{
  "num_hidden_layers": 8,
  "hidden_size": 384,
  "n_experts": 16,
  "experts_per_token": 1,
  "d_expert": 736,
  "d_shared_expert": 0,
  "hidden_act": "swiglu",
  "moe_layers": [0, 1, 2, 3, 4, 5, 6, 7],
  "router_score": "softmax",
  "normalize_top_k": false,
  "routed_scale": 1.0,
  "balance_loss": 0.00201,
  "balance_bias": false,
  "router_logit_norm": 2.0,
  "init_std_router": 0.0102,
  "lr_router": 0.000838,
  "num_attention_heads": 6,
  "num_key_value_heads": 3,
  "head_dim": 64,
  "vocab_size": 50257,
  "norm": "rmsnorm",
  "norm_place": "pre",
  "norm_eps": 1e-05,
  "positions": "rope",
  "rope_theta": 10000.0,
  "rope_fraction": 1.0,
  "qk_norm": false,
  "attn_scale": 0.125,
  "tie_word_embeddings": false,
  "parallel_block": false,
  "init": "normal",
  "init_std_qkv": 0.0361,
  "init_std_o": 0.00902,
  "init_std_up": 0.0361,
  "init_std_down": 0.00552,
  "optimizer": "muon_variant",
  "learning_rate": 0.00446,
  "lr_mult_up": 0.86,
  "lr_mult_down": 2.0,
  "beta1": 0.93,
  "lr_head": 0.00734,
  "max_grad_norm": 1.0,
  "warmup_steps": 200,
  "schedule": "cos",
  "final_lr_fraction": 0.03,
  "batch_tokens": 65536,
  "max_seq_len": 256,
  "doc_mask": true,
  "train_tokens": 1155000000,
  "max_steps": 17624,
  "dataset": "wikipedia_en"
}
Below are experts of layer 5 (counted from 0) of a mixture-of-experts language model. Rows are named down (a neuron's output weights, with its number) and show model dimensions 192-255. Each number is 500 + 25 x the weight over its row's rms, rounded and kept within 0 to 999. Numbers have three digits each.
Before each expert's rows: a language model's description of what the expert responds to. This comes from a sample of Wikipedia text that the model never trained on.

# expert 4
It responds to: Table and list separators. Separators in tables, lists and infobox lines, such as |, en dashes, decimal points, commas and line breaks between numbers and entries.
down0:500483508498515484474519495507479486485531502517519509511495536467529498489467483494534509500498500502481489507494496497495493463485525502535526468497553482512496531477480472526470491553496496
down1:495524488515440502472543515514444493499500499424531525514522488524528490495467521514506486545514504545509467510510501512519475491483518518547482505470521492479490506525485502519504469481521519
down2:533481518463550499506524525473504498490482502497533496521480548511490477480508496506521466469460490491476501494496510521513484530481505484483494491526485466489488506538504500536465496518515473
down3:497435520534483533465479481480448427482520473483476472473491533496516539534487535473486487554511460498482516503474510507486528482468518501481519560462513490517502528525466508482448516506489493
down4:467471511544522495496527484489490491481470501493493507532495489506515532465464512496467511493483520486524509470524480530521487516497491490488501504515525482492499513477523507520468469491525452
down5:479400500460527523455477480461499496489461512461492517494498513557530493511531505479498498494469523487491533481518530515465512496506464518503468512527533558523516513533500444547494521498530515
down6:494497509456517510523517466518487538494469542535483490491504494502504507477502486521514526533518464491526541501484507421517485503516524542453513512503541476499467494516544481521492503486517525
down7:493482494465493514534544474475508501499483514475527495510487505521507521482517507463547517545493518440492521472529492486505496493547495530513487505519469524467523512560500521509521503489496523
down8:515502530493511489540508518526542510503478476516518527483509499464512558532484500467491511520486514504487466478497538512490459544512485537506464502500504538513475508546502518477490495500525456
down9:528518522513512451508504513487477457498495479504481472518452518491486505510445522496525509527499503550525493459531458477527481522504510531516542551536477494509467515484472481526507475466473494

# expert 14
It responds to: Personal first names. Given names and their later pieces before a surname, often in tennis draws or credits, such as John, William, Simona, Mount.
down0:475516536530488491512494495502486511511509538484486509525492510545513521521501503504486520468465484494485462419500479542553477475477484470498515534455487476518526468499469495523534507532523483
down1:468497477507555481530522522471455539491509503497508493515496538482502478482507446466522506491487501514469514532530525493495487485512458485457493501479493478527552517496491485538443512483483485
down2:470496463523527520440531483498511490516532501533511525472486481457488516477480511490492487512541522471504485504515515532517481485489514465535475507523474480498564466483479496557453542509471503
down3:508454494481506476479519485495484508484520507540500523491571515476469534539484481546498505522499487484490447498530479572457496500516486502516521527454498497508519535468478486504485460522482500
down4:491507479511509511555527501470500483488463532472526501553540521507485500530466560497500493511567454488442512488489515518533485480490509506503478553472509462490443544482499501493487490463516544
down5:484544474505470474524530524480513502474521490478515486513494531519479484513528473518505476516526485510509503539526478507477498503504481502501504474500524488468527458487485516482470484485541512
down6:480495495493488534516533477476505491536473521523503490539468505508515519527437572492469478474477502481507474504493487496507523497483509499475534472488485516492484481467529512523487455556536473
down7:500532500490442531503480495494526467555486505521486496500534521547465493497502503518504480479506505487467470492545519483505483529504447511500483537536473500485500496499507530497501513482503490
down8:491445521492516486503496471505475512474513499528508494502528516466476534513474481502487508510496542548509516504476499534524504488500534482462503447507462486430493495504504442485501472510529527
down9:498464540526466477480524466454491502467492481483541486484520494487523527516516480460513494518514460496526474482469477470520475449514518485494515517515487483469510505499569503480454523511507488

# expert 12
It responds to: Taxonomic Latin names. Pieces of Latin genus, family and species names in taxonomy infoboxes and lists, such as idae, ensis, osaur, odon, Loricariidae.
down0:550501495531529513525436503508520476484490506502517472479543492485502505532497518515525493513448535493466506495558468515495505543490540488497470507539501465555504494479493529467526509548482498
down1:464433501508450501470486487483487472503514486504469475512471495521505508483512486493501462486510528497526504456501524519507489478523482467464481502507495484524517520525505480454469485552499514
down2:480477515522443476484514541511522466484477523477498523478498466547493523508523525467511497491482485471480518470511513495487489506519490490513527469507501528540509493450480496478493539550503506
down3:518514513482564487495511500502479507490476498483486544504508500490498440477499484551483527494514489504523458497513505520503521526462512508456513450508490510503534512529500483468537495503464483
down4:502551501501483458508442483534504496507490492491474499489542507493530504519512530517497530501509516491522475543509464442490510511485531550525498537497515503529522489518502448497486473514455498
down5:457533460493498542498517476486499507545495511505478502521508517555473535487515510512463472480518484507525467531523494444462492484538505456485527455494510485495439486487464501492518517504531481
down6:536571531466477496540483552482497468478470493474539485485532496509504527491459514508528533563515497473518505487523520497535487517488459502523476483514502537493502514485539484473487512534496477
down7:491506513515466500532518487481502487511532481491488490535468511536496510535476476539509459525549515481499511519497557463471527521479506480484477478474483514483521543442553522506497506494517517
down8:525507510509504501487494502480501518493528495519535513529521496457484525458521524488508499531529510508473505492532512523509500508523482482484504502504482517481510485490533499469432549531485518
down9:499531482515471532524530528478456461505515505482505520509498462506487500508558516510495492495492481499495501511518496509519457480495516477515478493524507526498462482496496482553481514507474455

# expert 6
It responds to: Word-initial fragments. The first piece of a lowercase word split into parts, often after a space or hyphen, such as un, dis, rep, f(at), m(ines).
down0:501537499518534542468470502524454490494495497524531510500477495566499506521522516485519460463477475480495465517512522503508557506492526497529480528481488489530498520509474519581506494499463461
down1:487460467528461556497495537475511497483534532476507492544499478460459511494505445490506508546517521522491484512532480474499501522487476491533538500509512495525519481508536490493535512509507486
down2:467485500527486464479483507500494480509472463473446476525474493536536493524545502479474500540501517523530430543502511503494523491489487485490493510485510508454519495492517508466524501482485479
down3:504520515481511484492520474496535523476524503503486570550496482514519489504498474494523449499501502498464518460503494510519518466523474525503530499492463510493510502530497525491491532472479505
down4:488503468553474522511516479501522476479514540488526502497499478552541475480463495492478501541504521538514473555469518506489503445478490491518521473489499516527517496456526476484502490449484532
down5:487517501499493532538470514504479517469444498481523528451476535505514505512561526510483517456499501512474498520508475455497475488502468482520510538507497511511479514458492476531504533529507514
down6:470564477517484460527544487499490471494489479541451526503562539487490502492499474497509516507484485498488496535519466571498506495495483537490530495497542518494513497481502506520490494486526496
down7:534533498480523501470496501478480517494511520510519530532513534556499517512490538523534488497460498525523489517521536516514516555484507484501495455470476509475513443491491514486479512538479500
down8:483529507465505506479526557488478553555513505482492486530531548493523509473511571481528527458436505517461458501520515512482451500576487491489521487494466497476513510470501502460485520497511453
down9:528529525481524493477507485482536498491554504473503524511497554501500492503550507490457495518506538473514484512516519482510507556482502523489499466453511466514507523463493481507456491479520499

# expert 7
It responds to: Titles and career phrases. Words in institution, award and event names and career phrasing in biographies, such as National, University, Film Awards, politician, graduated, debut.
down0:512443514507477484512499512470480559505448519536500458499458516538535504490535492489490462510512503506492497506502511546481481537488506537540510532506507569487473484489444500487493519507494499
down1:499531472505505491489513498490494496482535432469446491510462531503485444483495464518487519457487573473492526488477523473505497485514506543486481485514512447513487496482515534499508500500506480
down2:539495492483523467512534449510507520500472506529511509487473518501493520464524507538479492471526519481495495543491509473506477547528499479463466494474549493498527523485515492509513482476485466
down3:519451490504511499516464476511507514497484487514523492508464460495483470444514517501464477487479497531525535482499503500536491512522487506484503524512490445539492491481464503522519550513490510
down4:490458523469475490482477492542518530470549481546496521540525461496527551463481499460529539525490527490512489497504528495530482487474519537516544503526499490514500529476518534507492496534529483
down5:515551493484536501471489497465504470493488507469476516514483488481526468496508504488491481524494526494533537504480522470477504519500471534533485492511517484520528548509466522461438536500508546
down6:470467507498520547451534552499485478496531503475489532484503500498567502519436498477487497499476486489442545447477476506508486526488503488505514508507517440505488528502504483515493465524426513
down7:522465511494495492501481497525515479511501527454524487470512531485504483509461479467537479492484473493480523544485493492529491540521471477479524487508463514462477498500481503503513516457516488
down8:484502556509486541494549509512526522528513455494524507494537505521466512503500501519474494501491501529530476494501534520499474501478510478468477521507486501497473472512483505450507476538490499
down9:462516511479529476565516513511440508490509485470510511516496497495487553477484479510526512483523487508497520459493506480453541510541508508560509506472490531540519529501483508489488505502517488

# expert 9
It responds to: Name starts in lists. First letters of names and country codes in table cells and list items, as in tennis draws and cast lists (| GBR, - R, G), plus line breaks.
down0:537475531503511564484492483483456524509448509496502474480547469508557484530547439511512485520491505493477502519472451467502516541484528505475487514469485538493502462509481492524567503472505518
down1:520521476484496555447467531507453513496486546520486445489521524495473471506486526497483487522504483510520484513476465474457505484441495509509499484501488547526514526508512445463492494584486491
down2:483498523478538553487492524515516522476488475514513523503555531445475516499537467470550470543538552505485482534483516478554453505509498469507503526531504492513511470474492507476471525476519489
down3:488453495509545481483483500479529484521467489486517475517481484517455534561486498474515421495452497528483522507537512466531509492493494526509484466505482480521533507451493497537520541484529480
down4:489496486476514519516521505473473531507505531504493500498512472489532501517523458505466472494495472462463502498510499528465492468525481481461453493452481491476477487492529507526478496550516471
down5:471497483497492558466515531477527502475465485487557511534514480503487525472507529507571473492523510481493496562506489490526519510520509477522473510494509482483535517461483510502498479538526559
down6:506527477507514496508489536487512505482494527466529461491481501484524524491516539498503470489527459490498484503494497442457472517489470467457478504467521443471513472485488509460545496558510453
down7:516483494468473474501516503500515474564495506540500514512501493491515513532508517497503495463510532517493493545511492497483500505469478481495553505467485529513519525523476516478491496501488514
down8:467485489497502515503516483476471497523471486460489505475511476519464474508499496502513491468465483530449477464503502470504524494531464482506503468495528467526511508507507534506442476470510476
down9:525516500508519477527530480503446502484518495549478506460456544464515523469434441505488498447541540513480509495526550527510503513507534509508525487530513496488471485491445514514456504484456499

# expert 11
It responds to: Infobox line breaks. Line breaks and list dashes opening infobox fields like - Region:, - Date(s):, Personal information, plus commas and digits within numbers and lists.
down0:538487498549471490543451514530499535522501515499528500522501537532496513501492482541496523511493532528519549473512529507495522502462524501510540484508480536496542472487506502480501477505472538
down1:442585474496501515502492503457530535490512485507537492471489521522521509500521483501517492498528502543510487457547499456503534461532492502453501491545497513494499503504463507492515441480510503
down2:522528499509504511494509524463505534528476478477501465519469519532506480473520504522521552481487486497499469538509473502513509473506499460504473483516521512493482465517518485488489498532483466
down3:470516499463517496463481494523510443498547512519460496458478514525477507497509495471544499493514499523486515520533490492539517505500526510492491508534484473471474481531515518536506538536477435
down4:487505501521498557483486479553479509479475537466531478487518507509485506473486514462500508491496470532496467468503508534502523542489473482493503478521461474462522482512525437501473515513541534
down5:475524528536514494499484510514490526498509535544477542506484477506469569511498451478467498495495511528469491515503510482514509551492529499475506504445491492487530468499529453470471513522457477
down6:558492481514543515476474514444501523524502478495574489500501537511485535467530502509466550472505510546521486504504462477509550458509478506518532523524504466470483493513499465481494457557468539
down7:528498494492502517516552504485511468476494525496549502538517518504529511416549486516500504510519531535509479495524467497519490504465493486521492492477527458533501517543500497498503453516528471
down8:442486472461487484471527521500494576438435482506471485525478501489507503469491504472496508521516483480495464509548459497508497529496471525513530531517497489508503492464516461550479515489509527
down9:464508488479482516513475517517497504452487501488537522488510509530578495473483549484521499520498527499487463503488503516482511525505488511501514487498523504490518476498495505520532509470505491

# expert 3
It responds to: Verbs and connectives. Auxiliary and linking verbs, conjunctions and relative words in running prose, such as are, is, were, can be, which, and.
down0:507541523505496533436520493487507484471525506487480515497462490476449492574477524496544509467494465473480523494501517491519481492556470499537535542502486487467499491522490465507500465478503525
down1:510482520517461508471519496552528501471538503465522509533501513506515453497509483557490507524510464491484464502511526551489522525467505533480484519501538534479502464463506510523523455492528521
down2:515463496504484495511459464497506485484523472538494494501478500506492487542516497489509516523532508511522473468509447490467471496487519510492506526535512529494529509526490469452516495487495521
down3:505456508496506479478444492487526513486492546535498547540460492513497481501481492518532506469448526475494542547487487487536516489495506508509499496481452514487508467457550509517501539505478515
down4:519534465519506501473537460546502497507529511439467467507528497499556482517542532540469522497558472490518464500477470487487510509510535512495484532505482465514523533492479510500497494487490530
down5:487565539510529512513501514511497459521490442506517477487516514520507490456479497462542491540500492501503480463473496524496495506537550466517505533509503472453559507516551482516510503500486501
down6:506502503472514481500506495499528447473507458515503505470535505475504497509498480507466512491493550458522522500452539515479482523512489529473513533497512525519483500551514476470502526464507509
down7:518461523505476546490482504489506458506471490484545492522435436516501496468515548474575522514472531524539495494555522458496471563486503527457510506498480514503535501526507531514513494534514503
down8:431547522508471483551464500476509537456512485531529466469544462495495499522522497502507531519472432429517528493516543510506476522489522519443463484469523513479488477522489509509503532486505500
down9:532512495479506471499495494536560461473497458499525514499533493496500459499535458501505515498483488472488512533470524521500484485510517529502475470468450534482502501499480531492493554536476454

# expert 13
It responds to: Articles and possessives. Determiners, possessives and short function phrases in narrative prose about people and works, such as his, the, 's, in the, The.
down0:527499502496450516447504491553508534511507566459513499477485528554517472504499505481494499498489479485493480518515469490463532537528511509473547481468496464473545510478464502498461481492508484
down1:520495481472493483484515496470454512493497525498517494474443494520515494495489515516471488458472505489517511523507497505499484497526515490478508507479495512486510501474470541459508546529518536
down2:526505510492554480483524533486511470494472523454469492481477482485485464518485513454519505500528473566536534492513541496526499487511494494505518524522497466550512485442459438466538527505499479
down3:464500496544493517533505534515503466477503478551525475492496485462499432514516467525485484519514539525542498481477492523492458502487506493506503493509492522506488480525525520515492444476534505
down4:504542498486501529475531462484490536490542551450473496508543513496498534513464480436496556596501513519525479528504530494513489510531482501503464485528534486510489489524514512547496489520512483
down5:487465489485524508515496518524533492509526487498485508507533481502515503508500470550452473489485444496498460471558522504513497472479508497505490509485486506493491506491461474493474487553531490
down6:546538504528508478561493485509513538515503465506501474494504523513529506446523482474546493493485513512514476411525524520510486488512502490513495513516531473447460540486566485492548498511520506
down7:508530512515445496537504498445506516528496507529555498504474444504472459451527477474488494486557520499477472532506465487499558507433504484482482476487520526500521488524506503502492533486515532
down8:500536515464471483466538508471493528483459485478475528483517507517471496509509510469522486478523526443527517524504520478476541551524515550508493510508489514467461525497517477479489504523518504
down9:523503527495505492469535486486515535492537471530527486553534539515450518552524471478458524471500523537493547497481482461479491559518561486481488524487447516491533458494475465486510553493462504

# expert 15
It responds to: Abstract common nouns. Abstract or general nouns and noun suffixes after articles or verbs in prose, such as success, design, concern, process, -ation.
down0:417540484531549458482513500494465520484519567513471470498475522464529472500509501493525509537485505481532490499516427521554471489501487533535523528496513479472470539488483501476504499468491476
down1:495481497495517466492503533511470509504498514438546534517518513488477559494512479448538502538490472474503488496519487487511476515495497506497493527517515462513464517523429504512510485523475474
down2:512454547539482500469476540566502505482476517505500517522519489474492485463431503499490468478479490516514520517446494501459500489480506479547482517511520487490525484518524530468497459521525513
down3:485519532569500492501503510468517482472496505545545477461502549436547473550510492461504492530515501507524466514494501498524519477485492476482499521462517462511500472508480464480471529460521506
down4:499458496512487495508536545452488538505491483457476483493495503513498527540527494517532531517456549492514515557454487505468514523525518485484475472454487539468510459519482508462519523530518523
down5:463481448472499507435479531481520492539518497486522413453468498514485496460506452499455560495494478478489467499475506500517518545531526529546505522490491535487491485494462476495528513486500470
down6:517503528521503533454478536504495480511501461507494503541458468484488468477519493508472476477539514489482530505527499503532504514487488513545526520463520452466486523477479484487476461503492518
down7:440476507516474483510540534493486500482495509511497474535513494504488507485494451530501509479504499481457489506497491526489518513483480527493484464525475570514516531492541488478521493496460521
down8:475475499541500480481476537491520493467527499485502471483484451520490538540470495498502507525503493547553514508529443530494515534465519525500509506486504499482517525509436488482514530457438482
down9:472543493492502511517475529473517500473477512509482505514536522473464439506501497534489498494515469497515485481500518520529499487474515485465468500510518472515531481508518508525477483488501445

# expert 10
It responds to: Capital-letter abbreviations. Capital letters and acronym pieces in abbreviations, chemical names, formulas and codes, such as CD, FM, NAD, MS-DOS, WCPD.
down0:501574495469471492495534478505458487505505518471500497466530497556530494526515517520501509507555513490484438490490494436512489485505483499497465559462486486478533503490519504465465502497482488
down1:506499500495504513463512504502514479450472489528503481487527452513532477499544528485502537476490496503482522533493520492477491428527496483459489496465491541477518533518513510486487514523535497
down2:516480568558526491523530513521461483490489494484490508491497544521483498494568466498512497514410519524544540456523481494476496504487451472472570480480509497528479478486542482470495486499485489
down3:531510489476496512498481513474503515491505505438486478473476462519469498475501545501484488491458477513461508507522476407499543481491535515478465444492508524517471510497495475515500485518492514
down4:482425489525480478504473511460506508494443511507522465545477470502472462532530480453533507494434490511504482502517520517511486532517499529469484493499507476540525488500514503504433538500497524
down5:486589470518500531531493469484494487546493516516506516476480488500505511497497516461537487487455467538508533504494541519490454492516478467466515483511499506519464469502497540512489518495487490
down6:493474539475502514512527520491473483508435525520513476491530475515480467480531518456492509477480509435516575495507526488539493550518527532498431489500512488503523486510497493480513500486479450
down7:532525488482528493493545476503520480492507519489535443502486548492548481514522483528533519494478531475480497487516521527549512509498532481429479499507469486495529502481497503523515515502520549
down8:481462520487502450481500455497490530474534505525481482458492506557519481518497481477485531477508480524489449508489496508501521519515507489505509462484506435487535496495511486490492500516503525
down9:497466508485513500521488454477466560494515489526546525521481487490525523502468523519520507489488516533498444523496505492476486519546538478478440447510482509533499524448472512501490515480517538

# expert 1
It responds to: Table header cells. Column headers and first cells of wiki table rows, especially in sports and results tables, such as | No., | Year, | Rank, | Date.
down0:481501474516464534496503493514529537503500483488561497479530494493492505495483528500452525526481501523503510505500469523481477513529465479525512483511529481528483522475516448489521501540533469
down1:526493520483457536514505504482498506532501477457492519470495443476536471513441454442537564517473486492485482508451467491495485495484500469457508488488442506477476486474462521456495500452501507
down2:454510461512533508479534547527502513466485505466461493494483512471524482509541499488507493474512465492467516486512508500475460515564510474510519481505461518457495540478512522507507529539517501
down3:491518543450510486547504523513519511453509466485477527529513514534506474510482499468469525536526501488469444538485536505514482506516494482472473500521476496475450475513492502515490501514469467
down4:493468513486498485531492510468471488515483488459484505522491511501527503518517548528468464493459507499515534483509479515522499546510476484440439506494468511494480471501471487522530472496549478
down5:515525465516525505505500481493478515546485493494492493557524466458449502508502483497535499532458460520504458492563551462489481496514523483491421488541515502485472500479543473499462505500579515
down6:530505531481513444522489476497518469458559535505472507511493521510494527516542524513533494515493504485509496510502486520497486488542529499545480471521521463508473505529493521491543486533504503
down7:479512511482506483491498508494531498494489513488509471546467466527519484538527508495484478507458501468513485498467490504494500482461510505497483530545523469536507520538537423550533489483516443
down8:487441506507504446503516483557523468469460503544499507509523551507512495513483524468530529531488479484488475493507518487514517493474483514479499531445517497494490517506523458430505471506523486
down9:507517529531459506512504516519490500518521511533475538475534537500523482522539518541532493493436550490517491469551475475505484531504480498498488495529509504491496488466511480507523504485528502

# expert 8
It responds to: Title words and foreign text. Words inside titles of works, songs and films, and pieces of German or French words, such as Story, Love, You, Les, Jahrbuch.
down0:452525509514539489522507460484480516519479443505511527490464537428452537491442466481481489551469479521521467502519511520514472491475505512497497499492520467492541488525563484514514509529493526
down1:492532479494464444497513498501517493495534492507556516501474479490483512479468523522459477515474523486449469519503496510435459503516459509514517451472491501542554490510494492509509516512498554
down2:483542528527532466522511552507467490518497485449521490532492451499471494513494494493477457512493500491489511458470447501511498534489508525496502480517503484516473518494480504471493469478491512
down3:497448491525510506511523476546469481467470533495517478472482537530487514479484497496536531485563511521530488484560493512506483537477501475481505475520479554482511516477518478500532473468524479
down4:524493468518504482519487467516504517458427522548466505492526538509541524507471516517510495475550471467528560530497508526478453509496504520502504474530505489506513483517493508483450441495497536
down5:499519503517465510500485502480506496504497458447490499467478525490512530505496492519537525513477502489518512490449523517452496490473547533501526535492424482494531518509498518508549516552468451
down6:502501515529501421447503511489493446478503494482488535507479529502499493499499519537519512515489485538506507549471523510499488467487514508495480531512493541493531473492533473506529449497520457
down7:488546485524517514544493512505515491502506503488500549475513472497436530488464485533486483519557528534521460520482509516511493464529498458516502471498483527479505495501478489497555466513501496
down8:474518452505465541474500539491514503521504488466499520528478475535480482513474512502499547498482510505511470504513516507522468435527455478516522513435515515494527508495475500489501525524495491
down9:478539498534495534545532530525499522488524482483505518494464500544491434483484494461519476516501452484521487483499474513493488464465489514467493515512504509515542462449498463509547514522504521

# expert 2
It responds to: Headings and year digits. Wikipedia section-heading markers like == and ===, paragraph breaks, sentence-final periods, and the leading 1 of years like 1905.
down0:490529473467501489493486474509534459483532504500531463529546467532502515488470488480517499439482506501530535498450475513478484492485504505451524557483507521539489493485526485536524501497509480
down1:523501502509505498493478505480494517453498562502515529541501513511474516457485509480502486465494513493525491517479520464446516475471496513515511532482506501520506519501474491532507521479484484
down2:507564482520473516543495461514519502517499484493494525534495487460474511487435506502505481512512532480525500535523445508510473484483490497478509510471523536488509518506557505494459527514478468
down3:561504517449479482517477520483496491476509500540482449522488510464505510526490519537502497492474488495523496455497544513504559490499524510512547494530506483494476501504507516486520454506537474
down4:489476496504522518524456489529547533493473492521508535466488455478518505523482512471487510494512518473453524492456513493525491515477506463512510532507522468511508479510468472498496510508502463
down5:570475460515489532476508546522438461467463519510489504498511526486498452490517527533487490493545474485493506531514525478492492536495511492483506509462473512494505498453533474546485487483505519
down6:494512492517515486542544545492472513510517479485472482534525503530530491513514487514525490474469485511518519536521438504503496510526535562471470462519512523491499478471500463454537531486540507
down7:483522508457518514522506468522525463483497511576516491529502476486514482543520461500478511525495474532505460493509478534491479507499515497515478482498485457491499505470500474526471564490530487
down8:517453552507499461506473490568459491529524533523511460527506471455491477512499541465497465510488509501475525540478517474492539523521497537501507501515507463525519511474531481499467514516508520
down9:501479500528530521553465511459509489466495524476505533522467509516495498474462529540522498459553516502511521505496514470480511501489528539501529450487447452493476480512464479508481486527465532

# expert 0
It responds to: Quantities and military details. Numbers, units and counting words in military, ship and measurement text, such as million, km, mi), minutes, two, four-inch.
down0:465495491511557519480528506499502473565507539502469484525498523514492509536463506498502510546529491488509491475506474503544517532499582509523512455462513499516530507477477483496493449485516482
down1:552512487529524459527474530467480471550497467476531508504473454494503503477452507511465502529497497519482528499482505511502509474509475473475505497466515482510500482469454474478487534511479527
down2:510494532451525528481507499467513507539512499454510522538500523466489524492494531474465500504527527495493537510479468500508462493555524512508552516442492507513539466537517490484468505473469467
down3:540516517512538501498502522493508495525509526483506511542509495485559492504518503517478475505492541471483463532520476494485503468537455483510519528476466467472501487451458531515481513517505494
down4:495483486550526503506504467522494479526505477550489498475507518508532513501528511490486524449468494519490556497489497532495523516542508529455459484486494486549489492535480504468522494454471494
down5:509533480475475511491522505498531557497515491518500475486479496482487486481483481485497488489495555554538495502519499475534481502447471519483480495468486529544552498479477481492507498489506496
down6:500465484454463505529459515529475457513504523522503468491481470492495470479539446479502538509473485522510528502483458537476550523532499535514485503482514497483531524525460532531486548450514534
down7:458461494492513498470551482513488494495503485502503456511508495489518479509506475491495517517474522536500510494490455490467461515527556489526505486498504452533499446487519495523527521521511476
down8:471476505533535450526460573502498531480489510521494493525458499516569488468524463506471536551517532484519511546490538491482505520500514460493493505516509523482511514487512522514495525541518498
down9:515497424484500540513492524547535515457475482506493556550490506512496509520458463517509469498514522519463553518472503489522486517503500459492541506511514463527421537458504486504470481493478490

# expert 5
It responds to: Digits and name fragments. Digit pieces inside numbers, dates, coordinates and table scores, plus accented mid-word pieces of Slavic and other foreign surnames (Š, č, aj).
down0:527533512522540497504457528491466487497482486496502490482452487505456498514501472512516508522534458504507496526526493508486475522506506487470492537455531510474481441457447506514476459532507478
down1:506499514516553526480521481466510465536507527490528500495499497477529515505492491513539509505477495492521462531475510486482520456510484498485514502487508478524505523456506522508516546557467513
down2:518551477502483524492487532524487466488508498485502522498521500521547509519473491510495544490527490482447466508507497551475464522539530482487478492460479504509524507491500474505482508473494510
down3:550502532523506475471479501503538504561463474540488482499511489551479466505513508491501532492531494501506479492503536493548507523537519486475530495494524480502497519510515475488519481500503464
down4:489470538489467504513492484552503507468498503512531496444496510496498515526534459519518506452479477531526499457499538487475506508515525551509502468483491481546504501494512450483497531516512478
down5:497459528477518520493468542453514514503503490482479523473499571541515489521526516489460485553540484525484505483520497504513518507489508493493490478474444481472521524493484499485576484490482511
down6:499477517493506522536511486527482502469522515493516540510504510536442519455476483551487521494502497486481514513528566513487501502491517474552488496514486484464524519526460528538511474534473453
down7:533489506546500501500531470482499510484496527511492485480423532537575492486505502483453508493527536496493490474470470433438503479500467497491498478503531535492532488487503488506497515516481494
down8:485478488516474494483512471476495511559513494522478468467471490467512517524470475496542479521500467526516513484509531518506510540532481536485541477546518464510444467503479474477516465520493551
down9:443514482526515481521492545525430520517502485537510497504487501519519526474550504501456494477521512462499490521502517475467504493484522484480541489500494451508515482487486514513512524519480515